python train.py --d_expert=128 --d_shared_expert=0 --moe_layers=[1, 2, 3, 4, 5, 6, 7, 8, 9, 10, 11] --norm="layernorm" --attn_scale=0.0884 --init_std_o=0.0103 --decay_fraction=0.858 --batch_tokens=[65536, 131072, 196608] --train_tokens=883800000
Below are experts of layer 3 (counted from 0) of a mixture-of-experts language model. Rows are named router (the router's row for the expert), up (a neuron's input weights, with its number), down (a neuron's output weights, with its number) and show model dimensions 0-255. Each number is 128 + 24 x the weight over its row's rms, rounded and kept within 0 to 255. Numbers have three digits each.
After each expert's rows: "comes before" lists some tokens at least twice as common just after its tokens as in all text. This comes from a sample of Wikipedia text that the model never trained on. Tokens count by the router's weight.

# expert 45
router:099125160137148134121162129157122126127124149109145180113138126109128116126134131139164149145150129130143117133115135141111112129115126122135161110107125090152109066142145098145115167135163118096134108124128131109154119152132152110133131142104099110171123137136155127112146067137127140165157103126148122148115134165092140169093092103146139148139098117139109129116118124127109100062149125111130133135152139127135100125140141109153159164099066101095131131133175145145151120124155127168089172135118159152106113094104107149134119114084097140182108116136151044124143085134107103075147095076126147115113104102118091103170126089092161135149135152136161109142136110114151110121144132130139154096146143148158161153066117106118069144100105121132113150136165118140159105112181157
up1:127145136114139078107160106142144148106142205108128095140132117112160101130116134097130126132085148104158151158090088105144112154156173105123096130133136140133150100108098121103125139099150105119106147131117150120140131128111107127140100107151141112155145152148147111150117093145142117137150125150141121151077140135151079112169117103129127120127105151096162105078125149161179122116168115120119171120104108123126116133125089141138165107082082136094102144115081142108141164093131140088112122127072137126139151139144122135147159152152186126156115143153084111101109129116138122118125124119121160095154141204129126153143139121122101145147170148165110152099096095153168145190121138180103125093141114136121145157138128161177108126118113110130143128120095096147143154158130112
down1:113149083109139138111129144114137106115111186116131091147123139142132125155141116171156133097138075136141134153183143129127121137125101143186130106158113140123119151130151155114106137115109061115128129162108122099086104116091087105156077113143151119112134111169074091105127126124146077118127119155148139115135164126142134089128158136105136162110182115116158100128099140145079115108166117158167169099154112144137156087154101126126151146115126127141120142138107102140146198128164102136164119140125124164069101140076182139134119118134141112119149116103119127133100105137152113143106132141105081163115114137100123155093157103157139142153111138113146136133157167136089138081127120104133150143119141140115112098171131109126120146131112173108157179106141131127116128159135129
comes before: " of", ".", ",", " in", "s", " and"

# expert 57
router:147126114084141095136152145148149141147117104101106090132147111118125133143143125139159153104139093149165174148145107122128106106149075135134142091098217083124138102141135128129129141124122120087135101091108115145082107080132142148102128100109113114174109134117157124164133154100146134137158124139121132112128132122161111081141124081149151147130138149153133093116128159068109125096155130182101136131113149141123124116112111180163134123137116122113083117127151120133134100087106152096184115144102086106127131173155161116124114166131107139125093132112097124149110126131129123118129149109206098118135146141125125135110109139145141123165149132127159095144182123091132161117141170109111087149139138115106112130149181146128142142170129100117084143174114108109104126143160102
up0:157128119152151077179115134151131105166126167118135123187095132145159122091139122127169095125120139137133110108133092170163132167133099134128115109192164120103144091122133133153129151164131142126123133158104142128124112178106102137103115098124170135075141074141137117099145119120124140139128142103147104159122114106104114139173124123130129109138142136145094154172122113117079151134151090096136087133167161136110121146141126157107090108112111119141121093120151122137128126111180114109120130152130116111150145099102114160089168161108135173136154104151139150154126118081084121119095158097139134129111178187146142126090108126104101134140134139154102104130082153081138159109123121133104112127167153153125119120112141102171117124170136068133086118157131142143133140155157134
down0:122142124116131108176166137167136126118128097136104101134083119157148139087129164088123160127149073095144133054108127153124179090109181152107137104114125101122146135099115104090153131140118133139089143131138098122135159132115105148134137127151114172129128143116110139105124114093161163132124131134095130135110105177155107098154131095140160071122106154135127124136171148147169151170134116064114058117131098121172124142108125151117126099128114117128131120121162117133139145152117093109153070123155134118114165120129127104107146139150129132126132134157107139092157119148066125117112158132161136159114132142139134140143157178109119107137152118121118146087115160154126101146119135130095184139130145167150108090153140136110107148103101153129138136142142145170134074164113086
comes before: "\n", " The", " He", " In", " It", "5"

# expert 35
router:128131131101127181138155158116132150152130124163153086151130144133131125087144148134137154120138142174149147117201103107100080160150125143094139109102131174136115147141127135146117118131068118162146099123094137132127117128108141097167074153129140058106124139160133118144116169136113127124072173122166127136145120104122131125147177086116107146117128139156138125124135095123123127091085114097107171125127181112123136168156129127098096158168155104100188125141125131146093147087130103084131118105122138120083132102151120131095112110141121129094153111139118139134131127108166129129154155132121098163128120120099090127134179148112132138093139110162106107110146110136098105162149125167092138134114172115090101101139133103148100124109140144122132079166118135131105102089106140
up0:126110131094085134130133127096128147135145077153099175142122126106144077125132088116140158143103132106122132092134119106111141166114149133139112093143096103134137153128144095171088099107107143144138129120128132109051116134116160125070098100150128118090119130123144138120111117128104085122071116128111177125189152085128131098127198120099160100146127146157124136167130079097130104116148123168098141102119130134130160150143135177121175155122126147124167173110165131130105166122150130130165130150110140125130133116153129134113121136144109122093145118134145141185154127121147119119118119141121138124084099141106100166111126152109123173164113115138113131085182129168130154141126150067084164106132148126121113129109158093160097117118157110137127102120155157138146136132113112
down0:172144130164155110109109161142130108122152139116118110116145100142163182105129140143124141090140187124117111142161120115140140120155136148137082130140129128146123132125146105138063136175087126164115155117121132136142140122109147127138122172140137080157123113139127126199122100108156148128130129132162089142106122104137161127117143130131136140072130141117139162181147146100095122088108112133149149113104154176117105143170126117110121101141103127111126119157118137150115097104122094110142115134100111176110156104113115109062138105060121100145102117133148120076162088146095151121097178086121077124113130111129103144112132136131115143128170143102144143133121142160125141145127137151101144093164127133084064120152122192177132148150116132107123125133129170117123103127142143
comes before: "9", "8", "7", "6", "5", "3"

# expert 10
router:106118123098100115110090125156128149099159108110169145150105136157114121121085091167113134124118105114148123116118166162071121156113173162120142141179171108138120065135126151124165136121111122136162131124135159129125126131130148166112141096085113120125141119117137110151122100123146134165147129153072119126066134127134150147093138148052112076100141161144142095138135143121105133128156139134141127148110137111131150172129110154104141159109129070117106139111094116109139122151052111173149149112137132145158113146153157124098137120108154137090110114137130074188115119119119108123130105117134137112123134113104111113123126148100118118125128122157160123146154161175148152103127168097071122116105111149150178148187115128156138167104148105122120145152139123144144131099114136
up0:151108140171115140114107106133161120129131146113171127107125166105188124095171141090088064125144191106139115146097129141102130106134150123137123110155112152109180063131118116142142103146094140139120139145129127140124165086135094151114137137132108164177146118107130135142106170147121131078129163151130125089133136138154118087173128092166167150129133137114128160154160125151087116126113144125109090162125098156131147090145053142148142134120124096161141147084141136107131086108133158142133104144075137120134136135141155122117113110118105171127145151134089099118067131163136104134130108094119135119153085124120103148124115166102128125111102140165129129107116153153087150113134123087123132136135082123127128139125156138144119101096126108161133129104131134134107081173117150
down0:114158107137156095112104111108119103143149092121110137141134073137111090130119141147114156131135081150101125134106131127101131126114117159126121134087133084162116140184165117172126129114161128102137128116164075162138081149128118124166161137087127148093113089132123136116115133144163140133108104111133138142126140144122115119114146165143116129122175106144144068130113172100136131147154112154177122129146107122137172116166184162117104133118105139117106154135077102170136125109158126093100121116135129142147134135131151182122174151160130169066136108151121169125121162155133125133108148103140131144122141115136078139152146142082137124132137123145109133128133132073156131168136144116119143113125131136157151078113115076111119137102119114150063086186086121121096103137140123
comes before: ",", "s", " (", "y", " and", "ed"

# expert 48
router:137127126107136110119158153119130080096181152125153147094140140149120107104132141152193084131134147096120132167105104170163098121081146135123178116154181113090085122116136135109103116122150148093124099138147111113166109140139177124121156136161149129131136105111167109120121099134148093125104101124152154085125155090142107168110094134140117122112104115098114152119094114127180113123116100090144128125126123141136151158128105127141129067095104108121129143111173137147115127093141150143141119141093156132136138132156146146112123137135131111166111117153108123108145111103074162128116120139146096119144137095081103120156113105112173111162123136144141083142122135119165133169125120116114169141156158115175105168079117150163110141087139092161119144145158112158105109148169088
up0:113110131112164106131128111134143111158161125101150065113128170161118113097126104181163162139080116114098117109082043158131116137111119135110164106143163089092135123095143144072130110163137150112094131135147154149138132118138116101154135113116123137135128119131128184111120178116153133155150096140113127119101157077131103109154143088139164132137134096123070163099191142136113115121104106121118158148168141122098142145138081124147119148091137088153132099143159105142158146171145160129127110131128092104126169149119108121087109127101140094128138100108092138131130146131111144090124114118137130148111121156128132104107159108136141144122098117163142145125116167116159138108100168133136135125139140081139157103113120108126140125141113135101165104097095127112107157183134089
down0:148140143122115125091144152160144156070119115164144135118092133127097092140096142134111110150119159114139159144154129111111114132113122153146144118115109161096087146136168140134146123121132150130149146123106135106145140143137097143106113159161111124122161162095132138150108126117152064077103129177157167100160114167114114142156121143120137080113139126141151135164102071102146088112106133128120117149118131150148085118085165156132139105113112156139115167139130135113094102141128143152110112147099121179104045123126060161143119115122131128141132114133088152110137143121145121146162121064115123138156156121157144145106161074131126117122146138132110113181133159104139098137138131182163125110123124144097146124146134136107110117090142099104138162071149112139100104122120184
comes before: " the", " a", " well", " an", " \"", " of"

# expert 6
router:133132144134108158112156119126114107088175127125122102076132090109125152133132125137164126143123172107145132150183103110104100148149194119116091144125095136125065090124120136125115178117121159132161108140107139106100149114121133150128116131103108123139130124136149154138143136131132117163091108120130119130123157135167122142150126155120156108164160120101125128155136136161122101130127111132126189110135082105108152118127120187170132138102142086139137137128134119042103153186119147154076098121145153129130134140173120133114114157131120109122139139145169151105075093109121136082130127138121122097143164125124136142173106124089145136101141149129102109093092114160118115107116097166133094124177112121099095087152124158133128157108117139145125136142125125148153149083167185
up0:110176143147130170100129119125135134122123118106128140122140088145127109112106137113115116154124119119162127173112147091159132174119173127074149088127122097167141145170098175131104121117127124149196151113101147102161161116152118118164112120121132124166104157118109126147143098130108095175097162105113146095103084159144124125110047108138091093178141133136141128114125144107136132154088121170129114122168129135129096141137159107092133156144129141098118151182135132103138170113140117163126109082132145135154151096113114129153120148139131153145131135132148113135088109150157162127124128142121106113141145106124116108126122112095154087130130101108085176134117134157075119119112082158162152090112096111119113111129128140107129155123140132141119096133105165087127125058137095
down0:128108129115121116047128162129137103150101139136128167128155158111102166126114110135099117134115164108109140126118131143193082093112111132159128137098155157109088113069117123138105143173151174121114103087128149112106137125147130103085168187154078100096158087103130124118138091146145105141125091121086106137115192150115097109118137128141174128106135095133132125137125117112144138128144121127109084131144156124118112146161117095118103115107162111134135150097123122150075142142102144112112127152137090116128104169135124128143152140088149137152121089131117105137148168160115130103104153092127123124124148147119183141148100156107123122102111112147108124144148144105157153155114135161121133124137148117127173168120144100112112132137149127173138130187111127135095177189114134
comes before: " ", " \"", " A", " UTC", " USA", " $"

# expert 37
router:115144090108147127140116101123146126088135137149100136125158115156111113102153122098140125132141116153135155103145128132075083091108092118126066092165141127089154169140125158130123111127115152149179108100143110139098112148127108150098132088105100147163147106140138154117117150169161131103138125134133156137155148120177084099149123164137116151133103167133138129127116180125173154126114084128122125155110142137181158196119136095148143106125147172090131118128124116140135144118151120156175088165125161137102119139150159123122122149122126095142109102138142117093165088114137151146125076077144106090108162082123102155161126161116144129102135080143139082130139107161089144129159135133163134123141159128123106099128113124108115140111119133177083128102122123140103128120160099
up0:141143097109072080155130110109156161118116088119138131125153096114148156111123113140151164100117159132153150153180097122116139120129160107113106112121171084117105118155139152128134109076118129146121126152128130144136150115131123134131086103129142120160129124123149152141103085135139128159176123132114155195132136108114101157121105115098138117112163140140089134109134122127142148082157138122119163140145128081139138171121140079141100146106155168119128122125152131146140163137146118158169103113143137077139061161175135147119127145114131163113176114110116120127128109131169105111091077115135130094166113134120115114170135108083102116138135144114098138096147136110108108091135095106140136148145136193131126143136161091161100143107112141113141203138096158130099144105147161
down0:098173130111171112143109125098156136140108115129104113114145112136120090153135081156154145157099095141113109118130112112128182124134169143123110100137123107097132102085124118104109163117153097176130146107124117095098146118116101147125153085141143135066159155056127152132092128139137103151116164099144110107129144119113102120132147103148142137151155096132136180111151169087118156176090140130090118160131109124098153144176110111141120155125120131127121106133110091150132137123114111150150145135087110101136168111102135131111093158135116132150137079134131138128158121139134074138082157149154161120138125157108089151123129110188139193150168102097121107160142125119152132100078135112137131161119132115119153138083146159112135145161139138146122117129143153096123146087147089
comes before: " the", " a", " his", " an", " her", " their"

# expert 5
router:131138161114118103190107174180117128108130100126110123136112132118131151174132166159145144119118154109152111128189115131149153122132105139062121124152100103110103116128130117153122112119139123120091123122118148110104130126131101127107079129093115145103126095154123075119149118135138153148113159107131143114140153143124155171106195086159099111172179144088145093120116110118130097149141096162152127104136145129144109136121149182141060129113170091132139089127157114080142117128148130127131100132170138123158106149160139127129125092137111122124107170139101121098130146108162124163091116095105107142112125092111113134122148133138097153150108125158145087129124125163152125117144054144134106163139151127156129142149140130145140159116147172123083131113111095134142123159152178
up0:120155084131123107139105084123133150141133162131079129104124133168126090099110093146153152132087116125149124089140108102145126149086078128089139145135132164111125117148113115070099150125107121129105107123120142097078110161147150160146141142109168080105136114143100126146144081124138126159137126156133137112147131175149147147160119125141153078135128155077124162135128125123128136126115156146122162182134134104108143106156161155089152142104126094151166173087163169154111151148118099152138086110111100134183115120104122126117140114128144157145109113158172167112127137147139108109093179106125158157152106117172118137142151086119122132144147128146135103130133129103107130121109126117145105136140118092087154123116107141138092077128119134103099102098192118099150134154164156
down0:126155128090122074136109163114132101116130113099142117107126144135135183125155102150161161102182083097130106147113147106138085123142147161112102124091155128090136126130170154083145138116126107100107156117130150121148171097122136090136111133088156111153129141091114119138109117124146135145122132117148113148176115140114146126149149139154177127154121161133068151169114119134122095114128164128114122111086139108090153139141116140136166070061122121150184150115124120149135167100087163119110149136118116176143139133119143091120143167121142117109119126132145129122150155105137140112111165085146144127098160152148110115150089084129120092120076116153164124130107126150126175126150136124124164140096146146118136171123113173110113121139117079129115125072171120096131141154134115
comes before: " ", " \"", " USA", " Party", " No", " Year"

# expert 110
router:147130172138194123133143144123120133122147124100159170059107149138135104126100134109126119140146132164191134133203145140084126133119122141130171124143136126122110077124138134151116139127128119102130130090157136104137150133134142083111109140095184127147149109126153140101130130103102167120157107131120188114167161162100116145089144108082137154109074160126075119105131149149089094128117124157111100110134087098097126161156134142131158096135101133130104127144141136134079147101115132145150112090139063131146103133141127098112131095094136141105088129116154117118112118107163127147098141157138134138115154069150093131132101163094147114120125115172142123130144128156140123150128113154126168070153137133160131125135134133097148124148097142146158111115179117125135110116118122
up0:125177168125143069129172125113134100140130122128140108161128137115110131090115132117146115159162142149098129142107119141118146102129123120113100116109147165150119173130143112082150123126147136146122138093142168091073128164165113142140099110111130112141108124149116113183178133141106118140094092109120114192166119161137108151128167142142155116116145141083159105141136137158122137135139178131127137121125140076138108106128121153107138123108152128141125125100096185161147127107126115098163159144138117125131174115146137125146150149149165107096130126095169124157123125120087127098121143149128102111120104163124140087108067127121127148102082143132185093152127162105107110120086165167099135147083193101127166093109113097124132150108117132151109067112145136117139114129125138
down0:160126128120134114157095129109135149134176113157110115155130108138123156105152126109136085101136155159120153112147130143144100123148131113133121132131106131109129144134138119085130082179105160134113147132154129135137127176168102139094145149104156146104131110117125170167105135081106108150090112132121129170135136180090107169075142184099134104140127117106172141108111140138117108101107115157161107131121099150118177127122183154099141141123182120130121105119147109143160119137113140155130122179114148096147157119096151137104168159160142093114152157105158126153102091083107116138120109096095153115096123132122119142120114100086159090134102140127142163134114126140141119102086148190135154153120134126108092102137138104102126177123118088120108102074102129119108067120136144
comes before: "s", " of", ",", " in", " to", "ed"

# expert 116
router:170130165131122096174125117099107115130127112112144111156107151126152143150142115171118182133147132157135099108109065149183131133108158113153148160084157095160137151109144133128103151138153135134137138113126145117138121128150107124110128119167122120141132164146109140084108118166129133078094098099136124182101105161153131099113113121082131161135110110133108145153150093137092100130112105165112111113141112129149120135106130152135082116122188167109145136125098137109076131084165088106130167099151150125159115133084135117125110096109162126101143130123148142070125134105140137158124148152098136085124097139139173121144135125148140133129145131142117093108133147091164095151127092088136165134165149123166106094167154114147132137092126067145152099152159111134107150144107129
up0:101134148145104086112136185141148144114149155130145110131127126035117142134095131133134129116131095134094124134091136150154092087117179138150092125113118125088154166141125061122110109132093146105104164140115162097114103148144142082143117110145119210139106156134134179107116132110130109124137133164160165154090122124146142101140139088099148113128160127094120112135107125123090125096121099092135122154113119101154134144129122125168097121094151111089150100117119158102101147057122119154134103154117109154126123149136128122124110123103122128118139128108147140120111150086108132159116121110132161098090141118128172127152170131123106179137142155149107130143133140115130133103094124120097121122153119149115117142129123152170096168131132117153194127142112086135150137126169081
down0:168114141110101163090126138142113102113136167130159118153082125115177168128109122175099154122158111157142078145125178094105149143110106115137110138138152185163132122108118114123139141127130132152150180086109162154094138086139117113145097169141111112131101153126150158107105104087152135155119102157138162098129144121128153126096136148136153108112114097144121187104125113141126127112116136143153126166144094116145118134150128114137150134119160097158089097163099115177149101092117107161158114120139106135119113146147115157100092125134152104159167183101119120156144131104132139096165146104111155130122069124104114135130144125130138141160117152106109126089111120113152105104117141120098091116141084112154143154093136166110110161090150162126119134130099100152118103151111063
comes before: "s", "N", "t", " States", "z", "k"

# expert 23
router:127136153144143133108075166149124128134120136086135141088128146106109131152113091112127091138136179164139147121153144115099131160112134128147131146133090102139138082129143116154135129137156110120134148138138132125153157136099140120091121124132150109181135097156121141169118162129085130140123122097122160138148149197088137122092121102123144159098150151119102167156127122133086104108130120105103113106110152148111162128121140096117116113129092064106087106139138131135137105151119128158109166107138063135144098118110184090134115128070094146152136104138100136147149116103153113102127082152168109142105159109144103124100122144079134157098119130164151150159124146125138127097136117087133159095150155135179160166113173124084113121163099124149123125121151120123181124109176111
up1:156157131147141126113137113113135079156118096121133095150107099108157110099133116101153116090146140140128122130096104149114130144134104177141135105138130127119116142136131129116158122142131134150119166141118134122090126136105167128093148137145119126134122102075142140126127172187117157154146157146176113101112127187125084148145179106156125150099159133133096104150122120138151179151159175145118109142082126111136147091087112143151113109147129107142158105159103112065126106124132168112114115139104119093112119155116091121121126118107115103156082147160122117139133099107140173086131128156106135117118119149133151128171135088135074163115167171135113120130088125185141092104151081123108135145142080117110144093100123132156141119141111129148106101104161091100176087117163136
down1:104087116139137164104146109124151098117125087127102164107174114104122104135139106134149148132096109198118118135147161150121120130153135117150145111176157131153159126076114075142084129181118145140103133106109093158126091133146090133134123187106114098156109140134146150075102101153109140131139133137157145113140122134133130115123117142120120179118106105135131124109132151060130142130132142113137133121112116115127160122071116141117125163089175147134104134118182129111139111114170155105160124109158115143103123121145123122113104122142123157152105166105129102154131160170122111112100140117139144123111130143113157099137150128141121156104108142150137169102122087099117076154172090157129166149129160092124142077080131109118126136128127106057149155167163119113131114128173139
comes before: " of", ",", ".", " and", " in", "s"

# expert 25
router:105119139102125082162110152147113122153098115104155067128159136130108154090113124146131158120133121131143075110142138123130119096122121141125127099177106174115120125140137115104135157115148123120102111136105155137124123141143079094108117140149185146165155154116120144095123078103154144142076137125164107158133149100115159122151120169120109150132139105128161158129093136156133153106111099096126137127110110122117139170111128111100106099173114126138163095129148113158128090142140076130093065103139134119100149118092130177118116120143113136169133131091158129142084178108150133112145152125109101110120126105181143109104111144142140114164130088145113136158141135136119126149145156104156167145141149162146124171084145191130142100094128096129141133134121147061152158155102111
up1:135115166116153148191110123113109143096108145100139150113164116107128124089092152118156156130096172114111127110149118121116139106110115132122131125118168084110121088142109121097132149114132146104130135146102121121109154136128089135097132107101154097120100158124116099143132140090115133102119118129134147113081146109142134137130105125196136143132129086096154135135099126152099142089153114097171159166105108128171127092086154145141126075134083069116159108151146163152088141154114118081103110098126108147085163094123142084114142182119110134152113147143132148139111153113159153126139137123102142110164178131065127147131137144075147157140149141117100176104115108133169123171126129102107150149119148108117143112118151134124120098125115168090144110098135156142130148166099158
down1:136134095143115144105113144131074133120158113124161113090091113144206152128108127139151120115123159147156132146117087098082120147154132136111122125144133083177176170145115123135138105129153071156141137156129167126121122111103157119143106111144145133153103064115185130083148121118180116092129119166109130147091130115099159160096115144149113103110095062128123114129126141123085143116135149156179089143130149117097103158102108149107123128181143120111107120093124100118145129144106134091152117127118119086118151143149155151134137181103129171137102100088088110133112143141112126130129124165142135087140131101122132183130128130125134159117138114127119095162125161135127139106172134116144126140108108133104146134143127107103144152135167133108158140093098163147113117108076146
comes before: " the", " he", " a", " his", " it", " they"

# expert 34
router:151134141113140164158144107112137134113139114147146141145058059143133128093142111089129102117124117117099143144086132115154143131099120154069122121124125161142162132117134134064117098124083133104134121127138126128101196108103113101086098111148130162118123158211100117116112081110119099123163130151129158164156109159133124113136133149098115080181114176112137177090131148075128127148137123106124140138152107077158116111101139141112110137088141101149147110125155124143100096153122125126129099176114154147144131147147119151130130162123107108115111125136135133159109141155109139153119122147127118102119104133140180123123133129078128181170123133109115153136109121142092151139130048151130133116143131149128130108133205143115129123117136124143111147138128126146129155134126132
up0:134083085123128129164140161133095150180140120146093111163135133084120134115126157155140068098111096131127131111136137133146148083142126140107131156085151140111160125137146135148147136136091114125144139141135088101083136125124108108114117165101119133130110131164116176124141108131140141132152132137145176127166126125094121109127093126136117134155175108098119109121170097170124143154124146111114108114145148145139138173086171107119142172148149151104154112113139142126117121174100101103125114154126115111126112137133134113170162115149086138093118107083099192100113140147048111126123135111148140139119120126124159154196116107146116123113127136097131101147145142191140137097160112109129128150097101128093124129099131142135053126109133164124163143121083149173143116139164121
down0:168154156105145092135138110115097149137170120108148119141113138133067142123136174144126134171123118139156136125115177114109076092097106122157086113161176160137112141081153132150117114153138117126104125105139198106142103099119144129099092121176150107136089091127098131107105170104148163144109098148089122128124090115161158095130121150118154145134111100142133120153122113102152121092140104177101139158105106146092114115144101158144145107107147100112127124121114112080150115138134125121129131142119106108152096128135124125091131137149144139142134168124096148158127137150129139146111171134116125166102162152109102098126097082115083130160102142151124154137123124130133110171116119131102161130120063130082159166150116132098138160142178119131093137108118113140176162125142168
comes before: " ", "\n", " —", " −", " +", " –"

# expert 67
router:135115137122116118159082134109133149160150093126132136140074067131112120087145115123156122135110122106105115160108131117154138124093130120091164115157105174148113154114139137078117115117106121118147168127115119136081191124102127094120153093126114137128139122185080111135132117115128121161154135126159163156122129130127130109122124110118139100129078153109139104116114162076084132134104118125103174118119121085153111122120128101113148119176153150173111119133187134148115088137089159137137148179119152131136213170116115115126130114132106118134093130137108153181141144150126094087135138148107107131147143154092136104140141154089114157134130152160132139123112112138098137183122077153137157137161143146105142103149151150111128108113125138146101142135126120134149166130134060
up0:135081143156142130110145191117103153127154113146157148110113153149104092114135116160133106121112117115118134124076153109129127046127119163127089131159125154141129115150103154151115156124101160142159164130080088089099152191162141116099112113126147116112088139096098139179158123141174095153111138123123148145092133101129105170144163142129108114156113132161146127151169138118106165104115128141149084105112123156100111106119142141104121144128112144106094141137161126154151147125138137121116202124131105152134100166123113105129113129115147129122105108138130138090142142129174139105133165177119126123144127094101143105176144136117121109093145159073095140146099144107154139139104110117126121118166135126106109143086101146120104131165116099121115117144169176169151111131144108
down0:083098151134157117101100098130121089122149121126092114143161139086136130121134149138113124186118144128147143135097088114160158105128086106113193128120134169128143152124107126065099164170124159128173122100121118109128098122110112126088136107072087141134163110125110101111157159146141133111151119109132179104120144123129108120148089131121138135141137118153089137120170154150113123104096144082121150134127130176139134172097149156111147149135127134105132153119130141135112112094111172106095131136143143111132141132194114085131112119120153161133149117123099100181109159113139097116180131118148136162150150138098142132117113141128154129112125123131164156140123135122147106151093131090124142140113076056118127106145122118106120132132090142136139122072105165172146114154177156
comes before: " ", "\n", " —", " +", " Votes", " −"

# expert 56
router:111109115108148156146095201101132146098113100139098116137171135139134149142126125143143121107134120128159114154104116122123112140121090121129115080155129150103169157110128143167110160141030118159085072112126165107077125168118161124134100108144107131115146099125150122146166123131112102141134109107157141084079144091132153127110166107125095159143142118145146094134131134120095151147142131141104146115113112136143127150137123111131117124146182113133074106131138119135111129117126144120097132204161135160138121145169187111118150116156171144082149138139115147150167155104134137159117133069096126170135115101160149135098102095117094117145108146148077103132122117103091138128122130140161092146114133116151109158126137138140126123104146092143154120109108094115118130128103124
up0:091090120167153160135092128130115167103179094118088091136157164124117180082157127090176146128086121138145148146121133118121094137129083137130147109150129114107124120107130109112199133128119137128093136127156119117120165118139117171148154101115120115129097068104110158161183111120113109116121100100142137134138128120118154092122141171114146146105080128114140128141109090109102127105110100086161131105132130175138139125122161066176116097164162134152104149126123102164123135161121118119121120146171154182110148150102139125095157119126128127124127150135102106130131105165135125105145108124143117083165115136103129110108115110130107123096155166130143137111074129096137100161093109168163143118128134096115136161163094116124131137190140136123134117120142139150168119126148114
down0:145135174135134126125122153105136168169107164159122081165123137133131075168138129105130122151105132139154104128158112133095141116087162155139130151112131127091142135082122130123096195094119150131131117113091155168095160100137087134162097142119136130138201133099099172147121112183155136114170148145121161114138149131111118166109106138144103144112114104165122116134149104138121136136091141159119143099109141140149091075127120061076145094123100133137156120150101158141106117118106171116124151157105136101162101106161111128088151126179114118106173130130098131123170162105120102134136123127110133132098157131155105106144136158075109102155121139154120143137107112116129123112077148111137151120142112085101136135143128140096112089119139110141123121098114140111142131100154150
comes before: " ", "---|---|---|---|", " Win", " Total", " Born", " •"

# expert 61
router:094138075152103122111131086105106148165143121134121125093150107145152118128129152110144120147088145079184127149150151168178159147108141113149098129142096139138111125092156091127150143131086116123072116157106119130119150112144119177145128158142091143123102095126139110159099098141125084137123130116134087142183119132137145123153129109149129144141135128102135127146118129097118109149139089118194115088130152116156104128121133141121142145161080114124148152100130109144117096146135087136103085149077145139149135124111108074126159156119176126112176106132143091155184121172136160156125151141125115120142129143137099176108130121144119116134131086124077090108126087135151132095129137101132132104143120134125145083140143109118165119156140139129090126126180165120150146108088091
up0:146105126127123136103160111125139121140174098097122154130127164122125116154120104148107146162166137112130117108115115136120069111107132149108096124143133126172121111144132100113178147132154075111077122127123162158076124082118127156174098071142112122120121092185099114152162157131134125098132181119110112121136099174152122130105133109108118108130108083106138096146103157099124108124123136121078155112138121137150126169131086089138191167134140108142122128124101117094111143159138145138086141103126132143104164126140100125178127137082178116160107137152102121158121141124112132141139147119151152166148133137121118120157109126149106122152131154101130123128123107153083114170152081137166131173107122144109151123155087185135155171133124116136135127146151142122126151151108186
down0:111100145093122144117192155174106115120113132138106212145118129122128171164169118170150122125096133148116132124074202128176119072142120099135128137136129130122123113085144134142128127116201149142153154113126125149169144120148107106128104142101126123118143155147134137130147133103153057113135125120099115118140156098096135114162124163140165096100140088101112118091123166120112116113119095128118090109155114120130115135095143109099104111086121110151117168127148132114123146099159097159116137128110163124137104144125146158104122155141115148102087091107162128154131101130148133096172144087126103113137123133148166084142100134106095135121137162145124107120121129147116140070118126121103123107153113101144108114141129129118129136097135183114114128143125142154134157137103192
comes before: "\n", "-", "|", "″", "See", "=="

# expert 3
router:170108090115143153092170097156103146108085102168136145116125135127127123121138138122140159172151147127130117134143133109134165115138106138139108115117103109132120134119138125108182117112133174111083155142159106112156153114140099125127128177126142100133104129150117105110118136138131129143169118075105134134106128159144128084132157164136127136091143098136128117150121148159153132149082092166122110108101090140120168180091146099119094154126110125155154129146113128153103105136145136156100129182136146115146107118081092124134132132127134154081178103105144149113132118108112094147131105140125091131140173108120137135143119113161126140172113192100070176113116122178152107159128124124147105167117103138141127166142103105134138090208138137110137099127120077151103121121084137
up0:116124180117121058132129115134139084127099095141108139120170111119112170099170132118152149101146108159116158135078089122184159138140073160162114135162110143150135148121077100136154140182137157103102159106141090116113102115124126163111108141121112133130183097151124157125111114119135129136144095118099152102157151112116107134099093161111153118099145137160117132092132142081136130124131117101136113141110143099180167119117168117185133121111157132119112150125133141119131144127137116138092141123168152097151151119160087153135130125108136132108164123128095144137127149121129128141095098108127121096168108152163095170136113146124101171131148113097161100103088151139160134179143120115135114129156148149110139167129122067100139083148091124115130096124117156132107111125146147
down0:153140111110133117148098134161142125148157144099139138144152146107077103117098133125154138147084133078119090128119101119094114173113139112136150142096143130159089149117122108142157118158143105097129116101151081097138149116120141099147127136135093107187156156147130170129118086131167117142130151136149172079143164091130124109068099144159111124160106082104126162139131129109117137138131138143144142125134100100139070140139151139132161115109122090179126114146123098165133177136101128108152102125133145141094121161118137130158111121136187147166105146130136119154095168111123149103148141130161143157073090127104139064117115149113143136127097153125142154118137141107130147160133124147129111142119124171165173116106125123087132117131122130138136131085076138110112102141057137
comes before: " the", " a", " his", " its", " this", " these"